Weights of a small mixture-of-experts language model, trained from scratch on English Wikipedia.
Size: width 256, vocabulary 21690, 32M parameters.
Experts: 16 experts in each of 8 layers, 192 SwiGLU neurons an expert, 2 picks a token.
Training: a variant of Muon for the experts, 7195 steps.
Below are experts of layer 5 (counted from 0) of a mixture-of-experts language model. Rows are named router (the router's row for the expert), gate (a neuron's input weights, with its number), up (a neuron's input weights, with its number), down (a neuron's output weights, with its number) and show model dimensions 0-255. Each number is 500 + 40 x the weight over its row's rms, rounded and kept within 0 to 999. Numbers have three digits each.
Before each expert's rows: a language model's description of what the expert responds to; "mostly gets" lists some tokens that are sent to it at least half of the time. This comes from a sample of Wikipedia text that the model never trained on.

# expert 8
Description: Table pipes, coordinates, and the last word of proper names or place names, such as District, City, Station, Railway, (born.
mostly gets: "″N", "°E", "°W", " County,", " Racing", " (born"
router:442492553487519563454504490466581509555518506518429543456571506507469457476502477523542417474525560564486489585528463486398487506474473429494442564503499459490430512507470480459530482536527430554458511481496438443498450543494538463535509441510511497426498499436483441561498506540432500530464554495433469526492517496484514491526505481456506482435483508490443570540471481590540532558502533548473488531435441527507513496604401574528475528474497406486539543465479531535487427477448481488540553527456476461470521541457529485508491465550539509508528493488498557513521502538451476523502434557462456470512456485449488526444457429556383554565500462467443497486487475526520481513424457469529494439551458482511483514526462460468477421556480522558517500498511529436517481472513523
gate5:471443496432498433547553446512558531447475410480497503417598507564495491534518507532543527531499527480535536538509503520492484499546488454509562455552464512465511454475555525469567556499490464447475479510460489393561452447473514420506521501520461518556454464488491493514532505506526531554453512524451483498587557502507432541489560539529470499543503484502481535497486542471531620508446496520421470454490426528527517552556540505519444514542501489493483520489483466525496543489526446549530496482497605475536447460504506536483490506551452503576426559510420525493541468550526419520470436434529517496464522495481544504449586486537530506470517461504445512537500543539459549432533466532466482477548532471471554493477485448522560448497419512438546408419530488517501536491478454
up5:517476512571463468497463499521422466506477454525505472481433460540489521521509505446400529478563504488498499514496538457538517521495413526498475501572499502492581436471538516541450511432495506541512499581480498446494513535509507551498512529527488579480550541455534508417482544494430489461524531495480549583446505500475542515418371411491495516478509483507536505518524521494538428489552504502557488548406575487513433464551444483418561470602563525507504493517496513440523450524490514489423514531512431512485540500557501554481485524442488463486507476399543454519458493483482485529542535459459506511480512573483518505571461488467546545525466444466553465441542408488476431506483468530481508544508522583515579560500503542474512490507560471552518526545493473502509429466526521
down5:524543389475483504447452466540496401489482459474483448494489509457514507528474439458483501563465498451501419485481563451468456520465532501500499480536453531569550543505493437439500602464453512537494478508571526561471442487441552508534522491504503501561539422484532466509447484522541467568569513456520484446539537481538463538520470561526412467587486481552493580529517577464520516539543510490487539465544463478507510514547518520486599520600518506520455526451482538546576536448474503507529468502478472503489498466516451457535447513517524446466475544467503481533472555439524462560546519524467522462525556508473489468460597542442466455504492414485533494471530486453568568540472522470562511499537474463504520509518480501519428470520460495429475482460434477577460428521468495
gate6:457435574494509455515487539558550540556510497506470560541483514525497438490518409573445566534527516542496512538500513513501534495428436520452495502500506441434563557459484480427501454484445483480534468453498446424521465537482555462520532569550537491534448514446433444457534532508562517463474604548479473474479540512476502445475478533519448517440524427485507514517516492516480499431427501472473476464446520569499498528468531627523499517500531510525511451523493554495520533489558540492540574497461592491554561455471537537483497535465495498482498472515507552503471557488438511488531497548530536452533449485496430548543546453527516409535487446513404515544519501513488502478475497449554503476470487477506495486512459479527516440605481500482532410475624467486449496518519466
up6:544471558507471541503485488522496505500548505517459443547421548505497540521500473462513601499488432583457484593452532506457463525554495448514456463514538550481462525506528499550514423440514516515537492550506414572466494520540566530509460489470495444448455468477555454480546531462505530476457448490498537518596485437495560479543599543529464488527544484474583549450469466546507551488480548444518438495471484513515484484488567518532472524422441489539544485489515486498492487537531504518604505505455466533524531521508441522503490509481513445463535436499599476513552477527504502526505418473515501466488433413508492484487471513561478507498475443518509519469454522369486516533593481527498486463544550539537434505445516497479509527503520406417482439485498528581553506472461511
down6:536549469538512538456523530504543489548458543486477481571498490533476562521534522527560497489488520578455486552522422545631510450564489539487536444481480462456553499509486465396444472543493476575479529498452474548466492458543527494417539495534451518507511531494491488417493514531538511475491532531499518511414457558498461572509482495521468471505458527548445562514483542512527561501541467489447533523479384485472504469501489491559466458497470569533484486440501433484543430611393459481512459492396541515519530480493512482570537522553549548483442491453485463476522455522449517472438445537473500486492475537482522510448500475565516464502448463466462514498500526546477451506507471460534443484548525516543479456563551463460456460556503490427574562497495530515556461542501522
gate7:499468459421540486524484584537504514427432492498483574476476450499580549556471495561486533508555552462462471498474478555468509431499490458469492619540508563507484483583494466520457422521513479464549533506448481465510474516453524494532490523493479490504506493495458510545484505502518522489470466505470541472479493588474538455491477409502456460538479505542516499494491495558505483562510517547478441585546450502466446483441511482458474485484518501562483552474526504539464555487528455556590448572423538443584430547476515493464492474498581470544609504517439492560494580505474435482439637552541457517487423483455485460547485525490470484458448449530478514495470431484543532525507507503497467574451534502475549531487464433498514502498490536526531507519507472513490537464553557
up7:507418525513497493475458519503533527511430499492519517543457554540515481497532555516495547466472576452536508493445503491491516474457527462538520503583500421490595522504460561471511520477522509487480486508466498482510468568485511487459577480503495528452546536499501538544427606451534509459477524490499531410523503453502427521423436445460497497435442545569450604473519512544542467562522520549545486540552523558499533495446513536470484456481387562491460480539534416520580451481487523513489492536577490484467525545519484537542450527503483530433457466554521513503540461552464478513445489499436525489523419551483468471529551530502474530475533436489485489491514530509438535580439577504488462508548464546433547449494458584461491522460537520561493450513474439445478488535488443
down7:538477566553507524495531512493510455498495517483536476545602588479512484461485486535501454504409528472526453486484466549525459476476491502500512460446457585515502500514531512515521478500468502473466514592532478486427474496470513427482528572511517540521529444552468473454503468451459521519408464492473495491530457559468593492527445599459501551465511430460506542540460539484529444445411491472444494490451487532499544535525504532561478505548551441470542507481456550479525468528552507547563584439559473526494366539428588554497446485509504482498438438500510458500553523453443461490461477545530485496543493521456523479489524524474513440546514452491481497492481548417498474489465525473435483480503468557449446520514491465459544527521558430526510531540523577491495508391531484
gate8:556495487414443545583387521564438540405518440457480512449476508598502559435472484514511487421523466552502474443524540516458501513471516517535474602496502504481520514518538472460510423515482455556522531505434448522490531400453592450576452492520454537536549505493486503541524468520461508515426571541450513386511607487476534514531503517433460528465490517439512449494553560508455551534473511517446525543506454468457508539478464499513471551521517529479520521414501463509476503523525460582483516472432576476490568451506479510490464515516503478543478545491514511488549464477463477473518463483440487461450470521528485513454545549519448511524528520564428528494565504464524511523537560513512568513497490514509517523536537479508504479554486517436468504491522499503566474478485586
up8:511498523509534487498526510455561458606502477459541467541545471462449469461495487546459529501459496526505506533454466497507488494464511554504489397526518482522523451468486568570472571498581496490575529473511539491464459584500520510525522458514486486537434507495414418526489480482534544459490501501551536504495507546519514490493510511597435476581400524508493536488529474506458497489534489480543471423488508485495449505434609478532528513541423467492473587497524505449505411503471541520500588504447391495536482509497506538522495473412504529514444467582497486441516577517514569526516422559487542486539481522490533528580487479569517460543521466509573490439524515519502449457490502550523437505499508514514451527440462482531541506425508464530445450502451474478490474461584427
down8:499563555437480448535489486484552475510487512484551509451445511530500487532548474496442577527439528489536560532420520505542489476497427516527422542504431513549498417541537501536491505536539456512556544516495476535496557480544479505489483547492508568496504512544548504518475605492478515546532520512454454583443481453534520504430541414505468509575495467522420475497480494474503444538449498436523515497526477565450476489577592481489539547509498539476447487514494534452550486520458505505403565574496462549588476425545543531497557472454496498492510522462498439545468576548537499502501470476457532502588540477404458447503541536455524538420470433534495475576507514497457486504511512433511483511470508513471535485523492533514527453464471490458585569468481437485473437453503515
gate9:508567461554499465467497508583504504430501518564512453538514501560491510478510491520492474469438474495516393501523483518419438535449575481565508500507519479536451516530596538459459459516428513489554506553494550504500526485484443464499481508498504506560429519527442491524532457464448519424500527503537512433559533456471536600522485527435473555508491510522557528511455528495505492475442480480422514567506513483492541480517526506514463559505493450566476502542501506443468497527534447512481428540507557515572473508477532437510459516477443453486533507485533567446493470527550441516531471546465501455530547460657457383536421526603545477505552521508461536451525455506556506509478453448507456495509495458524527494490482506500502454524530442533509544535483396522471493570497507
up9:502481488501551494466498470514491440488487461515532505539567520440445491558484411494466494496492505465464467434506458491452506527437556553533456554590512475520511478476562460539466450539495578497544489535566563487500505530507455453449554495523451553565440541488461509414417517447519465476472449530483497526481510448487545557491545567525494527504504528493541511473498545529493504438438536504433556545491500444423421446433496566546469527592536479498467496624483465436527442523530541467557495515490520504616454528469546482488459477484460468507513446506521509450480531434542495479462484478444514461507467485528457518535450439570481500515532464612496505525540526465552451564529507485489506532555486517549585542510508483554511456484557437472556507516496445518530470495463494
down9:477521527478483474470517495493461579476463514452503562497486484527508527543493487501524522450535533491457513511471546580541498526478428535499472489461510522556520501436438551471495551511493478505524574492526467508461430500537476526547562462509555430404391443494548482480542487502561483494578554474433494509489427515511560491444511438543462441472493488544425521540517502438475464585555574510482443514540475462512469475570471505483588455535449523525529484467513499500464494441566481472530506542461556522435587480495538525489521498553464541473518410469460570516525489463481542469532531510631494575446518532471504425443524518503527492518467517520520556529463480462403452485496452513536526447464521506511577516490487532485513566440452470481432482445527526437518487484479550
gate10:475426505490431538505518454470415518512536490517508462452506496504517475480502509474514494533516578452537431507486444534485448539446517505534468519548451549544496546534507515462485523553513546525482533489522442464513468460435576469586472425485576556534499497520512519505527451539513455407553506521478535445492498507494487496450475524477418567460552523547534467473498533487529480555507463470489487533491518582556540518475545544492505489524497529486452530483493547502521526489486414446484471416517544539492460480434449558521474501500567534497511443493583466482497492500552499590530442583464551460507523501520476441536510452553460513434496495473468479424624474579472559496524501448469502515557555419433458444441486426546471472564537510499527609492466498460542533485529497
up10:491471471422458508498524545397440484518520426475487424478524513555494482453497507497500495497543526417498441625470409553506526496493528531504500569564554574510520524519451475504488541542506529499481496577431431509495408542479512520554537479460495517543517465553493469546497498464470483385556492422558461477513535482455455485493519538527418512457499479497513434492530550529554499524505513531507494484539503547542595516424479475533492475496468529515434566546465500478461474515470495490502506495502513465537441480481431523467499510540505545473529488562528529515476592451499456620494491537481512465500542515504540482605566494537459499526461475454513437499590532480520500454458481540500530452517484512514451451478504495534479498481523458529451594546431471447539538510453446
down10:535593504495568432506530491581474528491521444518527548446510529495511553467479516501471521536483476520462592494543595517515540478538386451539488513554513508448496494474522525517496497460527516543529455499500515470564466519544516538522521468465528489504510479499468504482531454535434462516590491420517528378535508498508495535478563466454508463489479528538498525479511541528577595526495483525464485520502468448464432481494509474539496492438528514514465469468524498511492471507462502457527386526498575487439542546478489454538560504453509404510504544493561507489554430486532525543472467445476587533449582426512498430549502439498552477490429550467543513500501450584496397446547516477489535535498495561560571510498525518483602531545501507454460495490460476488448528516513506
gate11:463510493489509529461474476419521543517469434502464464521492564555501510570652542464561444494577482493507458450477518498473494472588490543464510423552483442522556533490598488499492500485516513508527545472490452483570450583475486590497547552489486489486452504519488454467484546473445496478427475509440488427456618501480497450509519523513511468514497471562479490467512476549495478542482544507553485487568434555461542511464482440506501570467538491549551440490450535547492579535482450516507524520502520472512558529497498485498526557485491551468480411454501506483571472489486515466474530451506490518610515503458573520489566520511483471472415469537509543442495551518466514501479480542502573457489553581488426536462452461510504514504431485505479429491528471450511445496521457
up11:547488501546488481555446537488469560528485585496496495564526412488527525488459502539530525439422445484560532552527533574472515498409509404492531519485514479469523551472452460532546517473521389484462465475465508503440492478539513497510416536534582503467512478555493484497586451517555461495436479578460472534416531504462418465523473505551496522484561526477510526511529504519594502514507527461505486553501562486497412489518496511434502522468541543401420544466510438503503514472510473512416500459534470510519505526528460494544485468514528526558517515486465524561491565523445543525461532479475501487496509526440490523503526454527464492492449462539515445478538426534447576538474467462510458520535446410481561552510497482543471511527554459542539558539460512442456534570428514
down11:408508569456400572538447528549512482493566515546538502524533539439447484514487500498499451538526479423500427513561453477483493495466514547518525512458496497525491478492502485524510533450504533450485483498509524536566457540513575623538503469503521448529507572595468491493500507533447473528538506455493481495455487505451466533364521490504480532525508466544506501453524489579490556483498488555482518495504503468469537458419461448491530484475496545534502602566538519539502466542488475486558489437470507528464457458503504545444474482530496466513474477479446436506441500478529444475529494511491509523542562452455426493542463503439517533451401518486483560479459429503516471471425443513479489541506456479560397490477504459518552434462608520497421532486470545495530428490459476
gate12:622505549440514486493521535524437510488457482405515402503486465518487487446505443515530440427473480549531511451525548505493474579497503432501523518517602458483536524516460543497420474558472501515508474497463500551514478507496503550488483471513506463475489544464483514489431473511464582502514444553489578442539516521518472453541518526469489538435541506517516549459466518555458546508425538465499450509511549540513527529488515496451533461560477542562502475490511507470554522426451548515524462576484551453450448465512533526504447490523452510415429520504399452524461479538495513434546439487550513515503544535482542533521564440446466480382543528533527517473505486482434541501407481544544521512566538496468486487488543585464523507560526515464498501466598502552535475501520495
up12:507470509529476422537490557494462450565511484509486515464569521578443485480502528536450434570517425519478549531478499429563532557457492463473519529480425492512533541500486473487542436509576508490429447558530557434492534487499483505498501523472510495555459527494439509517579479550493515526511579481466541472436458412458531484557469620516436454472474549474461478483525514518521475519527560517534459530513523498505514568500483521437585541436480512480451547549487506498453514465549537467506466525465425560511445462568543486465536501538506470432485469539473456482496496467529484570490495545437511424521543468518497385455501512503546513513551477419553460519514519473465448569600484518486461500474578455443497522429529496520521540459484516440496515492517563453517522451519515
down12:502566522502508502528516464585431521519470552493477442528416489429558467551544512476512494492512507581494524553489464543523554531487456612515458407484617486502547470511497535526526444537562487403455506496511468507505570595501449476455490474575510494382525558466552533485463509513457512489512461513535537528523416489467498512518515524509530507492417556520473501477443479510489473485495517551473444514480476457496477461520464485526520456503602539518448431566481502550494504520478500493528497516551529475508475582516458538458470577445482450425510538478512518530468504492461477467448471492457491461483474483458543481446484495501571491497467462445526474496529529518447413494554490496503489473425504624528476528530494506536565507483562517542481532426451457510466581507475457
gate13:426416516503515513429394464563508548479477430415524520450505521458505562507514459493402477563455533547596474486520492520515524482501496440452482525515556509511618546572520561470469468485499435518507551518516574442504549429518533454438506458424462506506512422448546547440511561588515478480548485471446525528457557468496525593472602431503505527460495488535510542478488504536527507478510576487468569530493490473538434462548477475483511436474531471521521458456480506511449479458526531452498548516555508525520439519470503485456450546454483481506478538491538462562497502455504510520495474545493496508466491518524524482509495495482476519567463520458505488590483480492518515440540490521540528556538447542498481431552497521442487479502526551493511423495551515447463492494547594
up13:495568484495511469574522535448544537420535505525565491506479497490465469591545500514546493454483479502416551479519483464517501512516525611425514442501472483495481476492521464482565440485453551490486554415451446488460453486521551369561527467559462524532514544538475482506517544520510498515424439437555413517493429514541517479488449551431523485533488459521522496512460506465481411435543492506520475520525499484482517494444438513494504548506546531523502532577512499505591527524517467555474503487528534466546523512548503507481495465489491550477497482514526520424440509493480481447455507470526451407500451535482547480526548523493529515524489553533507437525520412558463539543528503487485490486458541509502475608451424478539539503487484424574558556499459467544479555603474483
down13:530482532516535490495581489465498572471543472491465602509467485501490509538509511423490512489478497520437519545448511510545486505546504489461437538496453531579481480526457478559539507532577461494534402434537526552532487519471463503539455498525446485491510442507493514515448522515485542549560485453570533484418550486519529486531514454560411457452558550452447467480573540506450497557501544542497538574543528563448522505509521474502472499516501506511472448475508517531537465490437479474432462506550486535548512474431501477527559475509476478510628482531503543508531523491529553465486499576524411537537467494481508528534533488504590480463512449508473483543482477536493496479497480523573548465456506480522491547487453515529467435550396524542472542438479359541515466539600544
gate14:471534472484512550454518446500490469459459551503451512486491456496461510489492510538533474510486489564550528393493504559524531466578507568578551570535581447480514499545477536469510565478532498532497593508448522553570542502507552525474496443522498453498451520475518433499510434494540490439439458495534546478501525505551441482444448624489433467560492507528513451546452562497434490486480499478471445462504443573531570520462554540529463470499511575457497487461494494487539445449500476496508441560614502542516447474494473479516402508504471532522487456465498551474516453488489450510520458488511536490494490438570558451504509468556461443583514476503560507467522508552501513500534543523559460486526532442457456406414521505457534529490551465467503487519517440459512485449543516
up14:544497472557479458486564508554493529497529444479442532560570509515527445451529464448515578438481532520442587576568488578432512475451507542467471447403481495553441432491558459485519461508547506465559426455548535486493522520467503478463462487436494489508494462488557568503460483520434529494489442446532477507530493560514508465581495433542520526500457412471558467467488475384448504474527503489458530487435477514523493443511487491480492564528538479549484504534525447524561559501438476474529485484544542452544436526501522537494535506502522479481579470470468456499503490522550475543466515451482470515511453532494530589442510542465501507480476493481490557533494488464538547524458446472447530519561453481538488474527554535550496428521448515502496472581454561531484575551457583
down14:464576568461450566438476498439516505456601562497451518494508424494488435443493459535533530563506477526516496407514536565567485543490493479492488534508505610577445505476453571459526459473482510504509465493503565479472427442530485529449583528549541486487514498485467484422541495497456462475563511551570408510497486563479445542493450521507495523424526438453429502581507543548499496554480506527424438528515517462481555497485500524497489532442582561479496520465527441524544431526565562545424497434498490497467471503559556566511547455513508535464470496525452513541524509472431503493479481460548508527488507507505559515422480507486511477538493450508500522521588489512511499518534488518520530524529507505486512577484504488436535453536495552515468571453545507482481543558470463
gate15:485515486544544430519545470509428549497450540504507459456455465506495541516558526530511503480528401469521529488470503461502482468530560578506534504495522591508494506443480537476468467520485515537543463523514521580494495474539614492568498460456566493497550539457506493536458411455569547501498561512490523465480564540509447569539479529478439594522430526559537478494506424473472522491517511460444420470397440528554499440479594448554476449526428489497478490529537414440476459496458444547484473488480526497516528473461504565547465463499519536546429527551503461536507496496495480498534479453539563509548541559540452496548495555501454538516560428560487428479532506545431487547465450493553513482480470511469544446471445497467504419529522521486486493525537479518527468467491477
up15:479480524430528592466483475503545510440462424522501513504629501455496512510469543530476505508508458521481444533432482498531591512434478542566464487573485574501540514522510539521481477478508506512546447579575524530407491522449483497464473480482490548517510406515519466500507523551517505440486556461520525471520447491509492529485468529513558517472495486441472484481499490572493454518530489510543494508485527479461508454568546455523408481463517461427506481495537542454555512451457501480513498441453514539505518447480554454578500514492567453447554482511533451427492481486446531480478463486511506590494557521507470531475507477480515459532537463542585600433483471524470558497526426502480543515493568428457561496504530467546494438474447507491467627547517543480562534476504419
down15:483546452561505514534566504474528456532542563579499502501521517595517500544535489486543543471507526500464508596582469531509493504543545517509541519551473553516463583481535535486451463482536442461472438441463467474471398496507600452485448520568496453499465442483512479547398447482592516452528495552534490553446492517479530501555497532482445503491454520556496506453525596520516543456519534455512567505474491457544491461484531478592557468508477485529531367464486602485496494501468470496490439501521581518474500442477539565504442475544554535549475485588490520501550514515481445430463547472531497468555419502459505490596448515522527516528467503497496479524526493459533531484565515494511485467479486455504469535515516500504507499549483511490490453518438449503519533581503502
gate16:539502545475439447528484503497474475522475467460495470371498471509517549468506550464556476536459537454491458393477477441507521522535533464458458460442513537521480529546520536516482539544478514557550480519517519508504496527524538534614516515385460532432480514491518486479460520504530483516469444602503514514560576499467525502470475511448515476550510519497536470527565502453524504503458515562484541605504446458601476469553436506578461552525511528531456548399456516460520549510461465492488548513473467506468479535522486500409519389520514547588494543558444471545494481484422515536511436542465453520432522521466495549470499436509528518504530512559472508525536529511535512503465472508412547422518538466474548479506489502568494475504452474456556508514530553527528445477487502
up16:443559567501503516479451448558418508502491500507455481461531409534452516506533514498459566517461508475539496406449502483512561507490545471538488476515520539564516509589512578511439569482512546507526525454530500488504446462530483531601509497445497507483512507454549437520554518479502503494519502541475465492478543497466470426469489533426583477539496571559503499499507529500491536548478497569542538504509511456573469462507457518540428477470475469487469558508477534454542516495434463549502569485479463513450547478556472521501518427539521536530484503480423480513520447530440517584488431515470462552401521486442431504478523484521543451538513416526425503530489486534546485534503518488402506457543429450502547439527468503500525517583454493502550486549463570513604445458510469
down16:553500438494526484456525533495516439528555494549546467509558491511424524434508523494467583501541474514476502471485496460496442531479512522467494515487544421383483553516527454424589506465501500499542515502546433469529576537475566528471480510515460503526458498518585494510478479595463491522499507547499426526490488527529499466474442506496564544469586415588503489472455482499548503404526434502522526453482515505537496498453508522543490515509495473522520483519505509541426508521536576487508458527469551538477489480506483499473486543587469469585485509554469569495456589540538471492566529483525548461453499499434574520498454452560533492485511531419539492538538460432512511498493457492439493524447507494615498484390494531488529545521465472509448393531483498530501522515450554
gate17:539578458443589502484578458537524556435422468473508507473472499457492510498504491471510420490485529483492474497462491531501544524490538529486496523425491506536487481517479540520518507483437528512593398493453464492470496529528520484591509531442564529561574465489507487511492518579541485456502528455470508421493466562484480555484484523506469502547482526522552442563523524491458411471490494469440471474476434565454499442498535478552496501510418494518533460522500441476506473483443453481507420522556507492481508443451490522524567439440535498519466534524511528506429552513480453478455518527481591508516430496519517480545519501518512477488521479552470553521492579546491566507560423483525498460588558513483585493462518509474528461619566473514580481513544575506504465409507460
up17:499445533495560444542460536524473506550447504451497504432530512579492449498586520500459551545478529508435460477426505532503532531468496447504474538477557491588472439446486445559530532524461490500482511541399467430471528480539524461544545412470505541508541497509429474502554509560498438511452539449526475568523551489473493566489563542511524512546539528450618493510464500566420491544562497453477506467485461519463465437527518409543476507503522451494572502516410494488456486528518439471483453556453545509552580513511481549525507490510478530458489428541506426521448499558509472513467537492490507535508563455530536527492482515493500435531485539456492510517467544519407573515473464491542515438556547457485518527476524465423463490578477564539521485460530490493505472451494535
down17:445471450490475527502485482436424470469567492583460481494483421529564543462493545491443526546526528573474555487571445509526524490514549463553506505534534481439488480513509529542535424510488508442423468539492569478445547438487502499461457486557467505521447503513511500506528526461484526574504514503469473476541473478422491470506442521498545570467534462452516508492363492553515537527420488567486557568491610513479451519524468498470548497497541525472505514405513488516531501480524459463451502514467484557528430521503488505534507466570437550545559567545481476501535421525408495456500449489484454507565531483474458550575530467477521493564522504496506417452538526396479494511465434486494548450508483468466495529500462479462512472441550475496556517514479489455555516459542551
gate18:438510503503559462531427544502432451506545494500479498553453469425453487454565498468528510491476484465557392442496543470481554533546530452541485526453547554538443547504510439482548535516508465615550516474495472490481462460487537513523572452416543513492543505471534497514504485492574529451450529500492543595520514547471513547491587461467493491511416490540543489481543443570467529465442509451481500486524488522479491490571490478487512522435506476493542583431541498521495506493529488524478491474421474503483526506493504530458522552512565507494458459512576436511609504481476528529557491508499498409461500513508473480566443503491469531507462530499455548493465493519535543542500474393508504469505439440519436407515509488453538498462464494490496585565479548543423542547571473
up18:500425489435579462549523484528505480568555488484503499526492458533514479531462469515487516482475500520531536418488499568448453437404535460527566551482449460557633587511483556564554528483463476501492528463529543422492434459462535461470463550505509496560436521486476495524482474462462470499602515547469482444525532471470531499453482540513599486569519527471480538531506539478508462545485501561528486531539484500517462543467502446523525488502459522463470483535513550483495480495519532530456483456561494464515458436484463454491495537479466525480530525523511414517480547494533512492377439553567499511449528540487558598470461496546527500478543428492488536557544512472460423525516501544506499441575546538455501525496429475535491551464519471495495505503454513457530425419451543
down18:511493543479515557473572537452467491473445485481472498469550464532606399520566482448541533506541468477458515567469408575530459511465514550500480519442422534504507488564477603529491490549539486454462556481485539478586542480507529485463448522551498453491539474419470520509445486496494491563441461572497535524501491472511441443524443508547503540487445447509480459526510532470557480507514514461578435542482554524513474527497514461508520548496566477481537516571496548559520505535549527530516492533461458541554531521437504545519458488520522503578528538506462478488495500555423541425508454521504487543514532455520576469545400533485465452464526460467497475487583420550466485514536585515523488590552470531461534481543569463514482469531503515497482469485583519482533451514511479
gate19:489496522522537490457505557481429557548535516485475521449517496451522502477447519505493524449530603535516458487491559530472473516504493523443531497453526506507566515485562495498539444472518526483509542473527518583610533466456472450521482477445503518515499454499532560452455419468506472560538524484495445497446560479500525523463532481504560513470580601567552470520506477483465543484514524482452508552602550542587493513462533504553515586527467569501491419519563503492487461435518479517481505467491531514419485486440536510523516495457498500466470484552540545478516439478561434472555535483455529458521489478436562464547479515513485465524431490364413521481445482529414472505460486454515500526478492513481546576454529433525505456456535533478564436539499490467428484508441514
up19:483529516522502555507507544487461505510513543471478490506515497547497534541509465548415474487482574501480470452497455523548454497541518522445593601462537456421558517453449499444533410477462479462488531511486531585548557515479516393499510511539504490534512441443506520531446489499465419505557499538405468525530521532453533466497476492467543493439507570512474499488532447495487509490521380491458466547494517493549539551474528521535512520578476525549451485428455566516435496448518478518486458470510539496431525474420486491480487546505550497521446486472539519442486506506576434493570625481432519507498598431476497500560511518552526519511468532455447513530561521508472512488449523474523517492477513492586463509495520537563474473448551537514536501498489499544423410457486498
down19:500558409505511482533490500518495466512475455520479473508493563493463523532465509493564431468455438570588531444531472485446558555465546506451541496495483449424478531554529491535518558573472473531476578587459450589433459508559449529524500440521495562522496531459424523525454489525481508557521462523548502598569580517455517507452530478486487529536452500505502493500450448548519515529457529545461436483512527508452433468492455523581505581497436566401501472502502568527504521549482459547551554472495459445544456455518522504504454483490508562436530414523544479472448468551456520556581483523515536508449568489479470482529513507538444501490572476538492497560532526551472530513511525543494426492439528517498475504494527466511479484527434501582481494509485518529477497471448485
gate20:504490415442439515482542479581499459449428473432530538513530472497576509544486536562477507448506526468432463492452451485561481434516548478501442546548501501500469494517448471430522528424459560530526502531490513579526456498493511531453554478482490496547539499496483465455568450553516535483513572463408466544497509470424552578512531533555474572497517507474516485509572505426450424566475479488516495492556449559496469471549492525500514525548546514480535503489521518516492448455519481553474561557441455447528449488509454578512490515483549470543492559484560457572538511519465502520473518603503505463506510509498435523610547561430466492452491508524523494494458466467506516448509457424577495450522505406503478436477528460485481507526491507530548512474550551514434486437510504
up20:509533441498488477569490559545528529462471512447519550445530527517595498502439486532480494545489478521493518568478467453563542526497521541495470513480535452473475552463501439452484512457510554510528493488559512531480418521495493573455505405483454468539493541514399482508533530565573535533518496481549501486494540477404533586542534550468441480506464466487507435549533435481517455597453488473554523525554459508437427578500548552501511469511529493503570505528520388397499530418546481545482485512512453513554447500500475572504517475493493501425487544484525398513480470480532482505449525547548572466502482529483521510511516537498474505551461503512499477446471473510465552498576471426520438501522501502485522446522522533484458486517503462500557463451530526540419546411478449
down20:428455509549505491484526504469469447513471508551487518557508507478503492540489411554473538465475516527491488481524502469430522462588477452459486517494421431488530492414577504554528532547453483515487544551478516531486518512472635477495500517502492479528528555525553426589584477505474497462458439484539472459494550493454518514454473530462486431434459553435551526528511447536516444496469504490483485432492531496549575443499574477486518516485464546515524522530506519555488493507518470509525502513600541576513480532484529451504536452553477539453491595498480504552575490453456516534434537499446493516465484436498534516544479489506471425527548537497525522489437514557427590491500467520406461428445452492509441452496508484486542451467473493445556525550526567463518479496426522
gate21:501498517485508532455527449557476539544426521613396500389489399514504518446507497517523407472482502467479440539486522494428433542515463508464525500551530540502462466514486516438456490445462639470460495541446557506483518518499563477506506492485468519578525513443539504495514514531463519469426449495492548474458487528470558467460520502503490517482465475542471479514414476511521455554501540504473596507507516549427516487525526547489535524531529540505492489504502553470531505502474452498492452531521502555478532486488533474534449467549455490541454473478514510536577548494553459538589431460487520534581533494445574531512523470505394525481569433523531400447516546485510464523467528479477490498574531544472517437491522452475479487607523515539515463494479506536520470490502558
up21:510475458561445433473483460466484546570455544463427500522415478564475469501529490504489440520438475532534503536521526489477497482461481509530450558491443508523469492504517503585537541421463466515508460464557521534499541497529499459542524453478523402549477460378524530489544481557519526481566488521486513504506532484527524545486531527488437512514480537484425476470443467510503469538480499586485436538497557496516406497577467547447488516544516478468514543503499515493478523453483492513524429556461476511469456467420476470545566534535532513482529487549457514565534528478527528504476496526533545563597513476531551538523509463459516460545475470471426518445422521427393501520499552501528444406534521553494463530506510488564539512634552473519444498489474531549560490468511466
down21:504533510467523498519536546494535517477521420544481510430515501480470487498497466559475438455564452491557461495445445493559433426528469488515497434567536474554514455516519520492418494472438536437509472482509505527542557447516491439558532533436477542529489469500454524540507438477485484533528523542541477497376510505509524523449402527556472528499467430547488541493421490520361539574488548438552595445486490485583525455475465583441528537528479572518454471486606527456487527509489480489449475467513490507470518501509510450550490478521496532514546446458586500470568526530468577560475455522531505504497481462522458510508568512555458491530447529512515569484489474512467517495507476545540506541435528520557486551490535538441455531569474545460486466524505498513512501540521504
gate22:483528467471545521464478474436470473487465497499497465550509515528448534529480479487513495563507513509583467482536501451455448473446450502518540663547476524502514556533536444505532515543538461485498540526467501517511509490496549500511462505493477559479492455534516496537561500545499516542485484521543586483468564446453518484506470481465452484484512481445502453512466499536473438523482506414484471513510515476526548568500509449474564545487446389460458488556505541530541446477527481450479561484456555545433490430488465459500476447484509500483471565501602560478494524462541476372455525501467492521509623425543573409505500491534499473474496580489529505445483525466542462536463483515502551508497541483571513420536470483534414460543545565505498498503523461540476549447586477
up22:551511471494478558530465578422538509609448496546493434525517457581518468391545568509512521489546499509542568556461473469501537466510502556476499505425538503466530510469535593538515513462479517562488476497553547560473561494433445409541482443456466440497493468452481488475490493541495520541502455544493491531499512608497468539504545468539506439501470554456488514487444457451527514524481531568521506569542390489460450453531538543537501477502514515466527530523530449461518481388482461455496469519486432487504517538430514528490502477522538481493500491485453463440544442541497493463503509471523536470477488504452473521450512497539473486468537484504473534480559468506558517539417522476467454461461536545575517510505528454594506491453429518480471561594571494509490428536483516
down22:490539453461498509500418574430476475480492512532487490508492432508519510532509498505489502517528470449471513495456492548489476557525577517478529576492480537588480546503473444509521469519512474468453476544477425525463491512509462474439526480498487513595471463480529498477491504533544483603511442496506488448452479428493492469489468530456351528485450455566588417528580406443528493537472485503404532522500481504451535561531487522598467562491509494548502484471537483604464468502434496474475534473559450461521450457557439429571506554490510499483489467525467526526509513411480526547540499504441485463506481530550528539489502485414492471566516490517524489490509502512417571555498511503547547570493485515529525502511542530446472467467504504459589470513502502525424439475516491